Weights of a small mixture-of-experts language model, trained from scratch on English Wikipedia: 332M tokens.
Below are experts of layer 6 (counted from 0) of a mixture-of-experts language model. Rows are named router (the router's row for the expert), gate (a neuron's input weights, with its number), up (a neuron's input weights, with its number), down (a neuron's output weights, with its number) and show model dimensions 32-63. Each number is 500 + 25 x the weight over its row's rms, rounded and kept within 0 to 999. Numbers have three digits each.
Before each expert's rows: a language model's description of what the expert responds to. This comes from a sample of Wikipedia text that the model never trained on.

# expert 1
Digits and year pieces, decimal points, blank table cells, line breaks, headings and parentheses in lists and tables, e.g. 19|68, 9.84.
router:508511479512519486550525434534543486532443489471486497504548542478488514492497496529453486540433
gate0:515544514501495533528434523488524500515504486530474526467487539487519527510475481473457484524516
up0:514499471497502524519520507499478499522511524540506504521500563521523479506486478545450472523502
down0:480481517481543516462510495503524462495478468497529506544512451549515484552543511519542496473495
gate1:482491549441527501517503462502470480471546495465513452534500480520534493441457512513502521532483
up1:544497517454544495527512491499484475485541466483446512504494540538533480475497531530521503573518
down1:496493463551510458522509488495539488550458476528539539497492505499496496525490476511448490498482
gate2:553478548488518517504499476503512483441522468465489510484462482463515528507499544537470510476527
up2:514482531486513484497473508563489495444542477504488522498561523493488481505530479546438522505517
down2:475496522453526497537462499415454424459489506490509496514512486496492491514475521522530529463535
gate3:537497520465494516521500476482499480448528511476466484480500483529549474499462499474489468485512
up3:519481506506506495484481485511520498499500484487491493480521518533524464420501524500544497462525
down3:463515509539544475507524516483522476512492535462461499491530504452469473478477516492492508493516
gate4:526504482499512538500511500495535516530513491494459453487519479512510534505486528517498468495425
up4:549538507479484467479499497491508508485485494479521547508495468521494500532521503487523494516505
down4:522466463501472444510434494484532468485471496529485483474503483490508510520446493461455516449487
gate5:521535482535510468489506482467517520492482486498507509491491468483470527507516476513492488476471
up5:490526491514473513512454499487506559496495497492465494504499504461515511491496465492488492479495
down5:519514517488497500522559544484534509447534489566532510515504466512481544488492485520495491503516
gate6:532525522522457496512528495474514518505517544488503508464534510476510525476489486545472555516464
up6:493491474518500583483497521527480490472485496549544487448474502533468518442464516488496510511445
down6:503511495481485527470461530575501521503541539491492507532536488513546520483466515497501501538452
gate7:513481554493549533506507524500485515475471496535524510446497475478474550476487536497471516507473
up7:463488515487494476504508553511475510473527488484448543521447530516473519540493496467505513530510
down7:494485530473503531532544516490489486485505519528495535521499512511496487478529448533496534544519
gate8:480489503506497504492488538521533515510504492484488485492468492497489484486523481459568485465512
up8:520533479505483504499490519459466526530509502541501476517531517540484508508488490533476464488521
down8:538500530462499521507508463529486517515483472474511481527493528511532521468525480516483469492520
gate9:521498465519471493487488470507507515497501484512492538481472518517504480497519504510496486506473
up9:480503469535482519515476471509500520474475467539510536490482511501499530457503559505514481536484
down9:497520504510516521475518479498493467478441466510515470484484488506491492459467511544435540475492
gate10:499527532520523524531508498538497523493485504508497482500523464483507498471480493530525540468460
up10:491494448533532522469478453448521511530502549512500505544457516528468504535513482513499503493478
down10:485498500463470519534511508484503484496507513507497542496483531445550431516542480497457536504499
gate11:526556513523504531481466471499514514504493527529524482452494531457488492450501487464496548488479
up11:500521497537454533526477494537495508516466504532529503496465537549511518498470489516469528495443
down11:469539501507530511502526500505481518545480493489476473489516528540480452508501502514465519479501
gate12:558528499501466527479485474513530504483493533472517465507506508488527516450484476486521498474449
up12:488492500511485515494478478492504511484504477540436494531526437514492447504517508479467462485521
down12:499500488460485525526506516493496474510501488492489527525501479480509554495521509490499488469510
gate13:486422548529512487508471546530533501466478485486487491503504488498509544496498504449520524478524
up13:484474467500490500502527479453482475532532509533492476494521515515494507508509461574469499522477
down13:511494532496484531524506543492510546519510498524501503489485483506522466514489466488440512525522
gate14:512531494477483484507485489519478510507499528502544530520493503492573460505489497508548528546528
up14:537515473526499519487474456512457537488492480517453503517523496503517501513463469519516494536508
down14:487470471498525492478543465459517531502506482492488501496445503535539468477496501474462447514479
gate15:486474535518553507527484479528481511527472521483541493475493501496511467520495492570470506466502
up15:506471475541488452500478515468530516537487474508488556530542507506499474537514519522491517472527
down15:520467477530507492497474466497511505496519507516550484529495505525520490508487520498518465541508
gate16:472536479511518534539499492467535553487494542509511451508513421467550509530494478475527495427503
up16:502469459502519528513510506483492463534481493487497462480510479492502500536479534473525516521468
down16:480481490542506530440479471507515474506479434499523490475507467504479526523485540480491533529490
gate17:475491495506499542499464476499491510497464504552513502494513526486520522519508506504495504437512
up17:512544517507509478509573490513517504507511467494484484491525506514500462454504511485494528538477
down17:489532496506509476495499470515534502475498425487511491498469469498511498474487518522531511513484
gate18:468456537497488487468492455473534475530514488474500495502502500478467507500497500481542533496471
up18:521545518510514476498494482502478516508495519501527532479497516451476489471485476491531460480520
down18:506468538519523516480501517515496496469483508580505487514516518428517496509466487515512531474491
gate19:516446520513513482526495492528450490476502504500526486514503487514496486525477472493529500530535
up19:471533554466538501506492487516503475524500511497495494505510476469542489508477512523489480499512
down19:451529521470528498507527519471531473463490451504524509541522516507500473458448483475504475496510
gate20:515473501529473515472491430509547537503469491446500509516474526495546502494487497484478504512484
up20:474532517481528526502497490471439520493497540525501493483518470489504498538471461516493485460511
down20:493514495499506467531480545492510523519533497505513517526543487491538511491503507550487504519527
gate21:507496506461495507518542481484523475479482490478488523480535492498462503493524515499488509481528
up21:497489504478513462522508481468505468512441487527500486466477512432527498477510469520505504467466
down21:519505523452519507486478476522541504499498477445466476463461498511536482527504484475460510497476
gate22:508499507522502490494481450483484487494522511499469525500442507463476503493475515556491512498489
up22:506502508487489516534536551515490503471505490451456529491519506568483514494512511456462541500521
down22:500512539551519516509506530514508535485532480480460489457501493498523474530486502510504478502482
gate23:548466512492477505496487497498497504496520493470496459442522477482536442505457477477497480519471
up23:467538494502536513506539468525530519502504510522514550546501472506499521516460486504469488490509
down23:478552522440505521544483508510491545468553517530496526499495495500517496499502509517456484470515
gate24:505492503469531489509515428494478516506496465475458512477493500483501482495470517514519508496468
up24:517491521495505521514495531488511498445510497541518531489545498502487520482477492460493553512477
down24:462512465455506557486457512492521464490503463533520499509469453471521506511462506501497507475496
gate25:524496525487533537498484493554508508470511496492479490497524494513546481495472540481497510528493
up25:535519459530494515522443533507511485490515519503509508483564486493553477465477499473526545504517
down25:491479490534492497507458522522481487557482513517496519493552487480510478497533504499496455552511
gate26:519472558466510531485509482487533506461501483490506495455499477502504495510512520496501499525476
up26:500510548493521466490473501522510503505534433525479523468524499484534454492497518494491500513505
down26:490544525512475519487490504498473494500500484519465513490514531469503488520478499495586491502488
gate27:489508578509488497495466491533515479478512494470501512469521470472491504490466513482505520538522
up27:499498494490539519522505465467531489542523478524511495522446523510499496501512506511508496481441
down27:530503478516524489456538513487533474489503525506536429521496535522491529512521491495498468481494
gate28:500471496516440495508509423511494542441541536485513486501495473507504530495473467471517550504450
up28:515510514489517508536501503512509511427490521486530518521471494521499451498483443512512515527494
down28:538529483497491480505511478495527539532508475475499495484497463496517511494496539488483508529529
gate29:467507521526504501520489494528520508518514504502508488495486484504548500512505506519460484531489
up29:527507487542472481519510503500514492470526504505524473479516508470501537483510484471471484453465
down29:474527481496496473472524517516520563497498516496495519495511495512503483563480492457487515474470

# expert 2
Verbs, relative pronouns, prepositions, commas and table pipes that carry a clause forward, e.g. who, would, decide, sound, until.
router:473507527484483505475512487484507496513543532486527497481447534498500470459537474455508495449547
gate0:519479527580486497550458496513474515521518504504464501449521535490488522538468499512454472513494
up0:485468542523475528484526478484517486547499497485468538494492495515536467508481523519465500501500
down0:479470493520490544501459515520495477547472481483512523485521508472545482479514495521501498491516
gate1:511460499486495491486513487540485512469534480515474488478488479494502503505508472542508508516485
up1:481492519495540512499501523539465507474498475522474497532481483506461486483485507471518509513494
down1:507498510487501456473485501491483515537575496509541506517496494518469522487508540548495470487511
gate2:493455504456498506471492502519487476503484499502522486516513495558521522497490507509487564469459
up2:481494523532498471468476528465525479535503545465499484493496499450489515503499503526503495500501
down2:509508551476484494524489473532499492456517542499511556514493483509489483487479507481512502459491
gate3:500508523552491503441498486531527491504457501463537509508514536463474507500533509489508469492487
up3:470504506471529535539466458502506454498508504529514496444522524463524518483462447509521526496489
down3:498476476460496559504497488507490492468540506531505533494544492499480489476529535512466509534465
gate4:534485510495495503525463523485488505488533521491510533475501483535440517553525511474496531480545
up4:513470485459457505480535493507480523485505502456469458511451478497464531479503538531480497505489
down4:518489508470477521492514497547481521499527478544490501473525521512456518499521535563533466514453
gate5:505471582520498472516499490513487547465533472500447489509489481507502483500473488512461528512498
up5:490511535476498481526492462459492476468508502460473486485511508537538506479500523516474460532536
down5:518510531520502502541521491485497533504500514497467492468505468492475507500501508494532491493491
gate6:507453549476464467519522494543498525524492490496470484485504472508512518482520516486513501498514
up6:456498529486508531488503514526515460507530519516514490554503531465470453479502478477477471524506
down6:498529488557482487448478482491446487541533516536532468513494482474537490475517484525462468518500
gate7:466484534489492549483475491522529496494485537491465499480532483506533510498478535533495499482485
up7:495493502454485486479532478483497454480473465502498494523497515519509503495497535500468496460536
down7:472503498539504523493465482519518522499504491534477483503484492484503535496523531526467521512505
gate8:495523523481475513475485485499483478487510502478506523510519493501464531551522495487524501549487
up8:509487540515544474467532477513528462480481510516526473494487496482535508514514513529471490514470
down8:500500490489538517534502517518506471474509584500498502512469502505476526529490500482511500457460
gate9:491504499464495531478537488549461527524496493492496536485508519541515520486515507516453521511508
up9:494517531520516496494491492536496501497547531509493454483496454509469490470460497520484492503495
down9:506544564506468512494513493522465546519545522472482546461469494524484528521490517547486476495508
gate10:542525483487473557503525465471548488512499517506493478501496509474495471468502540490491535510443
up10:499546488463495477505486543513446477484466509486465524530504513490530510470524502504541489487499
down10:496508496473521528520518462477527506518494511524480495485442512511501462495507533512484490500486
gate11:537550505557554480486491506543499512507460511507494485476491484522507491505504567517473519492475
up11:476521500504508495460509498504479508522514506476487525508472486488519512467496497483528499506504
down11:481477490478489553490506511475527487482501454503505447535529508492506518502482444514536476500528
gate12:468460517483474496487465483467451518475491507490531437516528532516512503491498521496515510510512
up12:476472519488496490483483498488437512493463478478506465531517556550505504501487480552487531485515
down12:491509513489487502540503490493480484488455502511527514488493517541519451543468497500494534517509
gate13:525440469498483505543494486469530549473486477495454530529491493482463463490492516471455471509491
up13:513469492550499517466471544496510485463497476548522484475511462505467504446472501460502510513510
down13:506506515493437493519499524497513494497518506484443491523505469519467494492526518500488473478486
gate14:524463472487467487497499461533490506532522535496509476492507460509517524523490498512499482472492
up14:486510518503509549503476494450511524501514513463494504485507521478481479457474449521528494545488
down14:473454499498474503497507526519510514452482529510513490528507502498484508498488470472543518478501
gate15:495479483526480491467501488527501531500511482481478511476498477511510508477505506511524535525490
up15:474501474527515537453484540507517456503457524481521492492537537518503550515531495490512497519517
down15:504541509529533505553528521502512489514479475499482492487482497508477501509439524462475494510497
gate16:504512523476478516513495505515491525468494502526515494505553489461480534522476496489500435502478
up16:481484498496511470504516500536508479511458486471511537537469531510493495463485486518494477504533
down16:470475499485517503488487510556483520497484491493488495498496504529574473504492479472493524476513
gate17:506483505533527483507518513490520551502482507533495494474460475503504520519474532519511530516484
up17:504461519502511534466498465496513479486492456471513473518498499485497491491470502509560511537529
down17:501529497473544481521485535515484495513489505487515502521528513517480525532539483526522494500490
gate18:499510512527512492531513455499540501488534510526512487518476540526469537530498501490474504484479
up18:514523540515479506482487478477552530535465517492465517501543541464510493483543482541529494504529
down18:531523471505477504496472497518514473495478495520491513489472486506507501472454485471480526501516
gate19:497481489529501522460496544513514525480470553500461476474523522532525475493477543466501516520492
up19:492505517521526538461487467547506510535543511516504512456465552461523544479499559501468462520498
down19:481513492506492523498548523536483487513445501501552501482510530498517514492453499515504510495480
gate20:545494477505442495511477461513484503488479459508448501526486498514527501489514509481511502481486
up20:477517501501467480530448507469452529501551515530482479517519501539530482510504492470514478533527
down20:487493489536500542530511473510522523470483463476444545486456513515513545516464506424438484462468
gate21:525524474506479460487510490479488485538510495526531538522509493474512482527503488529477481514507
up21:528520487493481459475492500465512515534504506517492507458478475477501490515510482553458520491475
down21:499472492495494555530509522462552495516507517453543486480495470449461539511496522505479499516540
gate22:509497460489477481506532505487465495459468537493480479490485545513494507499495489502458484540495
up22:492470469469512477496495512515470495465526515474479480487507485545506489510477457531540467505512
down22:485510526481524454492506530535490502512487498466508494506486516503498477476525489525480523485511
gate23:493462492501514524538486455512476520518542439497544476449487480526469503501476521529518505489484
up23:568471501511500502522488496499497526484526465538519496423518496507512483451521498563497531498495
down23:475471464509517485531543466532461515503435484511503474476489517479506491526478497499500524518496
gate24:500528531496570522524546522493515501458455473506509467493520495480495527491488485502516512552500
up24:514471457504471478481494519479511492537508542473485545503496518489502466500515477500498473459512
down24:503513480507492473458489490476484497492549513473476495481506542550511512494486493496541497487461
gate25:472485514488507488471457521531523510491521486508483420497537509511485512464483533464500527482432
up25:450483539512490503473478540534503491468479471528500474537490498512530513431464553443512474461489
down25:498483519489478491509510484506547478462535472463511474496529498497515472513504508461545488512506
gate26:506473513479507502459472489511502488457540466490524461464474504488507499481499475485523511508503
up26:474522521499503532444475574494510468475510488509509501475499532524515542485484506463508545516497
down26:491492515501524513509523489525484443504491489519512453504516552499470514522472475498500545487510
gate27:559479510534513491496507499506496499476526483503521513493550491499489496475498508475492493505498
up27:450516464520505462531510521486501532493515485509529482470524480491489539510468520513560474477487
down27:471490492516480514524542517476542512487496442489494502514522508461504480496512486487485494488523
gate28:533483538519486510523498475503503498506494485527474456496480444471474501497489508516495487472459
up28:515457496474543512515497500499519541494514517463527496484514448543535485506496522510500495506477
down28:513518524509507488504543541506519470468458448529492503520509453526546520521550540528516542497496
gate29:476527519458469536535496522488493502509516508479495443508516479503492511469471518558527544480473
up29:506501488532473517493520515516517485503454457522533539497509470483515506520552499528458502555512
down29:479476488520487551488482532461525512547498536557495487502492508500491525495511487516539497516477

# expert 0
Articles, possessives and adjectives opening a noun phrase, plus early noun pieces, e.g. the, his, great, broad(caster), a new.
router:513511496496491477455480590482454542477505494528514502509508488511515511539505482511521518484569
gate0:478467454485468488487499484471494487511498574522481512501487524492491507501495489497512526499484
up0:491515535501475484517524532548486513496504486536528514481537552493529516504496495508527488526502
down0:501464510446486511497511471491483497523480506479494508538499538486480508503498470481468490490497
gate1:517509494503490444494478503494507523492526487509553506507489519451497513539469464462507482472528
up1:456500488494548539543499504498500513502508492496511506489481468469462501533503527472479495504509
down1:526513488509535518510465535513475486426482497485487529551497493502515493435510466496532540489528
gate2:517518508507502502492483493446472534478526481488482500513525496470509452500509487474482469505499
up2:504511539514526462495518481519493475500479489505489506509491525488487512494473477505537466515500
down2:482464517551496534474477522539510516425499492498500531499461518514516479488501502483522474549460
gate3:523535519518502495497485517461508477527500474551505559532475519555493529540502476513506485483515
up3:481478502442489508549535507502500503521526491468459444512501552512522497494480486491532485522495
down3:524508551530477479505525471476456518503509487494541529507480516491547486524552486492457484485498
gate4:449549505515542542492540514487543542496487515499523506495550517543510534486525504523508484552524
up4:445481511483507499483487505498454533481494547509487494500530525530506491487483458528525500525499
down4:515487500526456485537462490486540468516488497510510524509466467498492480503510502503511518476481
gate5:484486480507536469516522497476489500504520497484504491512529459504502456519495508513503509513493
up5:537487491449524518520494476502449535506494493505510486458489466488505447507474515580490515476497
down5:522504513478528483506493505480518520511485457513518503493491494490555491521530530480457465483486
gate6:504485511504523472510490505535545523508483482491507514549531458493517509468517537433456444506513
up6:490472499544459510485474511536459506494480493535473531469503515499529506479504495477550487470510
down6:422502462502496532538487489535466465489518450503514470506516473498465481509486448515478538490505
gate7:481469490463474460544489506506510469484517469502506539474474497493487475517521448514496477501507
up7:490518480510491515511489520503517492517481474536521474496499475512507466492476516495503533471500
down7:472525493462528491489519417496510512511520548467475503476526535486468522466518519524489447524465
gate8:501511523521526484479507510513504575531532462543529468446465468504550493452513523489492500471523
up8:484491510442484512531484506472496513480525513498495537526546476498493480507509523519484502485499
down8:504547537476532495522497507507496515529490499509478477478478444458507480496483507544474557525497
gate9:520493484444507486477466494513518474458541501464533505513461549515501495478512512516498481505491
up9:536465506498525514522458488487537504492479517477485503491482475492466472491485521527510495513479
down9:518484549504492534497499458501493497465475488505533499510500505474504501526478485484482457488533
gate10:489499522504472475467466489504482546482533506503476438492477496489510499509488504512510529470514
up10:504472528486461503537507481506485519507496507473509528479487492515543503457510488511485470522482
down10:490463479497506517508491496519481502486467489490484439494511503467485494464486490498545503540507
gate11:534466480517507507470498512526542528485487473512497495518483478538458491528468525494496521438518
up11:497447454509451516515546508542528509500516495525471504487530487471476489488512509479507495513485
down11:533519496477492514475496503502491506509513442508491510486481463564506469543518460548544496487504
gate12:486480495503457485477485507518528555483475496501479539503476502519497499502494541478487470533514
up12:513484484468541512463455510525547475509485502485476456533501483488507497476523453469483473487492
down12:489495497502487488485508500462509484501460488537456544484517465484477510511518485499464494486503
gate13:453490514468470471506514516550464532486525504490490533542493500512469516548472513460531504503494
up13:489511472507467500506525492515531489502482491453511476498480520475497492495500458487461474499519
down13:491512501558505493507467486520511525502515471496504499466471508497529501472490507507472464510450
gate14:505468535494507458488461492552495491507466526499482558484510506539490508490462488549543504480480
up14:468485524520497476507535493479555458519505532483483479518515486501501510488504526490527539504493
down14:500504533494492495500544488522486546496531462476497536496485526540480461520474506480529514505461
gate15:520520504495535524514520523514528469520523469478526496493524492524467464540531524473491534514508
up15:529507535473502495477524501511513528480487534531528495463485489498514508450477529514508480506513
down15:521514545532503487519513453462521516513525504484439490492478463513510532477471512502544505533494
gate16:575507511492438447477463461473481509487490510501521446504466480456494518479482501492529555489479
up16:551536495496455445499479505461517461494478510499544487496469528498467530503519457482502538455492
down16:530517505463498498510478482481483500524483524468526471504483501494469506540522489501506526498544
gate17:461471430493499530539503505495508503484468459466493498480487479511522538489504475466493504524493
up17:550523517496498465492515477511509498470499554444535504544506473515489473477522510497506450477514
down17:487478525530479500509463493502487479502515500507498505475551505495470482473483525485517529521535
gate18:475509511511497515457465517504462505445511527517530511541481499493480532502497444478494550491503
up18:483491494474554502466505519493516517531491530470455510521547491521499438542539528498540423526513
down18:542514481468540516474451500465510470493521525494489493464497498503453527523532489454519533481473
gate19:556442512497478537492489478489507490499481528521522511521493509516514520486509499502501510446521
up19:501578506530457491487502508515471556505467530466530547483451479454519511487495499486526527559493
down19:523469529525506506512519503446519460461506508505475494485558490499476530520541483518518509486497
gate20:544475499496519505508479477500480509449551494453441510525495494482529485519481525496484488505474
up20:505512542487537514510464504499502506493496491492464520520478489496503495507503520517506457509520
down20:490496520496487490557490506526554440525468476488512475498514490504461505484552475525492470481500
gate21:498500518464531526523492510496523505548504486528504530500495482517475482476526488493515456450524
up21:496466480519490513496484507500505517515499469505479521502482507492513510514442503474510506476499
down21:500497526501488520528529464526498497479513521458535504508484486486512541472462492457490487505521
gate22:524509545520509489519473493532530463503515519507512484466489479463477491503491457484499516536503
up22:523478505530508483526494504501515506491494491523494512505484472498433528492483466449539460474518
down22:501499497534511494481462517511533510441463532533455470494491483510461499484508479518501519491493
gate23:529491455506457503515462493514493523507520478486530538478493472492549492488488561529497515531476
up23:483491488518533453468505504482526469550498498487509496479503524512448470489527501469514533500490
down23:517482506498539462476510505535505500484479470504482515536458471522467480472516515491482495484556
gate24:425531448500478466507474465485498494469538492479521511490521482505485480492474514499515468506505
up24:522555512522501523503482526484473489530463488488493513489485533476489423506527500504523497507508
down24:505553489484482496523471506509502504536481484509448543464496492519529499518534508514479464519514
gate25:476515499531467482500440522500487498470461498481529517518487525482495535513525480503523484486512
up25:546496485520511504531492475492518510543488497504475470468489457534499474513487476512471468529513
down25:479511509467484474509490510479476479467478495520564526502517480457483516484546481516528498522519
gate26:532476471529536495533460497522522532468505482492522527461497507485489467472514519546503524530499
up26:512504521487502505497501514465499474489512518534457459470529514492501480508531447510490523469506
down26:494462550527500477501501479467495518499541454486470508454465518460450525482521440555454515474491
gate27:524506505463484497477495509593502538535517564488527420480505508492486498454500513518498481543497
up27:529486453557524522469466457487516493493522496485518540461563522488558485532466498511476529491499
down27:510507486436455561520515490529486517526524520508557482434497518474471504461497477477527507500534
gate28:527504519550490516485467513521478525492477491514561486486485479505507551514502472532472530527505
up28:501497435494483488482512504528513489500487493514518510516521526552480467497476561496484498502531
down28:495504476541499489542497449501534481512534538497508526514462498453481496512479473519459501533529
gate29:472498511469467490533518509487508529522469492502507521485526470508524522502491462493465519564508
up29:509470455506482455490487537494484534536506465516556525521523495462487535486458504455495515509536
down29:518461510485500499493516466457493528476504538511529511526537472497508485500477431471518453485476

# expert 3
Pieces inside foreign or unusual proper names and rare words, e.g. Ivan(ović), Mag(lioli), Max(imilien), plus accented letters and first names.
router:518497503485474533497497524493478504484501487475498486481512456500533494491457511491491496514447
gate0:479482535513495511479491453523484495538530486519523514460542511471516487475484492548532497477464
up0:515520481500497537570492549504549492461484504544495495524503448494513548549486537495462474506497
down0:492467485559494545480481482528485476516512532486517533517545536472487480487507444555517550477497
gate1:471505509524481441497519468533500489488481522479499506479506499517521544538466530514499490535442
up1:454486491495489456472516520544481492478523528527483508467504469487537470497567510505538482533514
down1:471503534464486527506488461494534511515508467481512518481499439502546510504512572511487434502508
gate2:527490485497487526507454487480491504480526489460484453488545471466526530471497486531445500502485
up2:493484493488499514506521526443515489523484506532525528477479477495504528495487467493518494466477
down2:499499511498478508508492522496495482508529472511490496491494514514553492479509520513550500500468
gate3:494501476498506527533495486502539541488519506468541502500503488506471503485533534514533497527528
up3:440487499451485501518534450487551530571446481498536503523474439474472518506507496523461492470460
down3:510453522467471490502462506488521462494505478528503499512510505501479516541514518551478530516502
gate4:503527504456502536491494523532508534517532487500527482504530512487497495497518513493486524444448
up4:522520502512496495498474493472498540524525550493497487493475513514524498517492508493465504529503
down4:464472497489481502523496500525484492478507475484521513515532512529480554467509448506497486532507
gate5:492455475474464520514491459483531517517530474497504460519446477439502493513468479512509513521427
up5:463489486479477480531506516518469483481495497488512480523457496482504500568576532525470464516463
down5:450465558495469488534495496511541500508495551507459474524466492478488529520494529532500478484476
gate6:523476452481493530477479470534469461465474507527470495490576457538523559531498469507463518480440
up6:486549508494505526454512539466508533486545539492515501507540489465475538511507504551502511494464
down6:508508517504512474538520516482560522542527508457505507507545504515459487468508493471505499479500
gate7:477493480446523513500518480498487511523529516530480447443530506512500474508540507502516511503511
up7:496494505523518474516483515483550479473529514529476526533488506503517494512525484496491508474468
down7:521526476515494469496479472520497487473490494518510504501498479490500438493490499484488536496524
gate8:494451482519496506476471490501501491516532509537491491468468527492554544513496508491479508512529
up8:504495523482494502478498531469508496520475473506498500522444457485519528494480500526531512488484
down8:519487494497497504493484466463492518519490512480539514495467543543507488550441515530521522522489
gate9:488492485505452531514518480476503484492487523459494524507527501481562505503515423478512519468483
up9:535518497480556477495502507535449469521459479511500480515484499468478490493450520472523477483501
down9:493509476489546521494469485461498467505512550510503440451494513491523529517472492459511515478508
gate10:509479505529447453498498481514507517527440504504457516523463500480536502498499475473479480479483
up10:504487518523466528465493449503475509539526474528492497465512475520534509518474511494467523490501
down10:519481480516503485441507524515494485495482477486485493475550497512479502546476446529530489530500
gate11:508539480490531503542504513474495536478513476457487510530495507509524523469446488455528497447506
up11:467474523464533518500488538463487490479501527514475514504482485494510504536521494474511471463527
down11:496507511487503521532503510491495489523481501493503506538482481570504539475472490501510519479472
gate12:499450513478508552522458467492490506471520513518513453499520472495532525486501537508509486534517
up12:509477492484480538531476500476529465494527467526482501510481495507499474552527509497530480480475
down12:499496477499474500473478499477475513448492498525552515511532513516512481550489502520524534464524
gate13:506502561475514486484519537495495501522525475477515505512507489495456491525534520495523522477508
up13:486468475496511479537506492500509502473490503497508537489512523508526512472533488471518482483513
down13:485496523519489454499476532505493488467461491481513497512534501525533529492511483439503529474477
gate14:509452450470529492516488521505479496472499508577506480504507476511531463492514520467535522545522
up14:507502501511463507563506486545548486515477445504469483536548514501512515465485482496511524474451
down14:514546476492444488514443502502493472490482521482450488505489493518506532518483516499504514514481
gate15:540511492499483503486510422490488531469531514502477465488527495490483471491513517512477471481525
up15:532473468457520508511495475519503525489475465499477546472491482497510484510503545524478513470456
down15:457507470512516515515479495517496506486476518527522459553484519517473515485425496489532552503523
gate16:535497505563487521492480455526506540523560505510524522479543497487503457494504450530521505516477
up16:469486516432478450505551503462504488504470521500504494538445529513478506517509507494511477468551
down16:482537496495525489513478534487482519481502502547538487505536528511507551524477504424507516487534
gate17:464463480503465511503504494530486558468540502475522517455504487484504484516518509551511485520496
up17:538565502530542524525497528472514507521468509546495476501554510509497545452475488444474517485526
down17:457560497515506492526476498472483517497471521540531554486496505489486525549506510449486544470548
gate18:518503558521474512487437499476489463527521512508519485515473482447465504529529487554457535553528
up18:500486514464545476472469534469470470500501510452521519507540519483551512515533461526531499514549
down18:473540503501500480473505488488507519520558511516544465479528484462476463470512520509506492514496
gate19:488500468468521489478524526504520550486518518494535472477497520507529495480529462515563533475517
up19:504489530512489476512522451481470520519513516481463507490485532490482510480447436466494498492526
down19:493510513509517502514479474510499487467466492529495516495486479461521509509477513486438465504493
gate20:506493462512481526498458482525500511503532504498498463519514531458559469458476463498558534503488
up20:479477522468493468589515476492514483462495487527492517516451485537485498533493494468481500453510
down20:502453490481510526501495480494522490493537503508503518476504499478465536550485535495472523521493
gate21:487464486473524508492524484552511570470531514524533508478441484485479475520525535509528502517449
up21:499491488543478529557493536474515457508443451506477531473509523517477526464497454453515513477603
down21:499511489464516475476464500495516525465490490479541557496495432494520525498529545481523520486479
gate22:497520482500497524510502491460489535488494516459525529490510484480523517505497513471455485503508
up22:486529493493500476474513513487513492538510523468528498548475519503440532527523476492504521493564
down22:491490544494488497535492527456537517482515523503503498508492476457491490530503474518482526524495
gate23:492505540476478510504494508467494524498505477459533498508504504450538548498458462530511491503506
up23:450450441500488515526509513533525487489491481564516486509465494504510471514547482480474498524526
down23:479525516509508533497502532511493503512494485471526501465501498467533520510464479514510510498512
gate24:530498496541486475510478483483469490470489508472509498519488459448554511504480503473489459464516
up24:485493491496470510487458438483462514540538489479500480501525544535475481449493475508516524510453
down24:491484542452474489492465502509524459534500517510521491482486525496483441450529488498486513492499
gate25:526473493478489516485462495500513519523512493554516498459509528507483518505541525501523470521550
up25:551553500522501505495492511489467524460454448518489522498488499497519530512495524513540494495587
down25:520485461504488458491495494537476477485514531489513533527498507506526542511494483519507548475464
gate26:534465521508512474449467522500493506510469466448529519476516512478519519513488497443529494545526
up26:516456527525530457465511506490515482542464479441525524486502485475510505488447514451511468525458
down26:507492542543517429526519515491511490502501438480451504509555561537503461504488485459487518481476
gate27:488522532500471497481502477506483525505526516473512467509543530493527539490507471502517535474524
up27:476516481502498483477500497488479501477479497514485476547548486462552466555545511517454491488486
down27:483546503510540475493511498523498503528494497469474506546535497481476492492521498472501499512480
gate28:513482501468487509523524517455536538502487528451517528506465509512463509503485529536537545505478
up28:491455509517503495483486527499484515442489561538539491506526489541491506495485511552529514500504
down28:453491506493488561507503527447507495498511485478467511510530509458504501518484498479512479447476
gate29:492497536513495502508538502509530479536495496505492467475535498474459507481488513539482519490452
up29:535468445532480525499451478546542524505543491506517536529496538500497471488519449530506510505534
down29:493544543486500497506545554480438494494474499538481434468498490504486498523476491512464492512484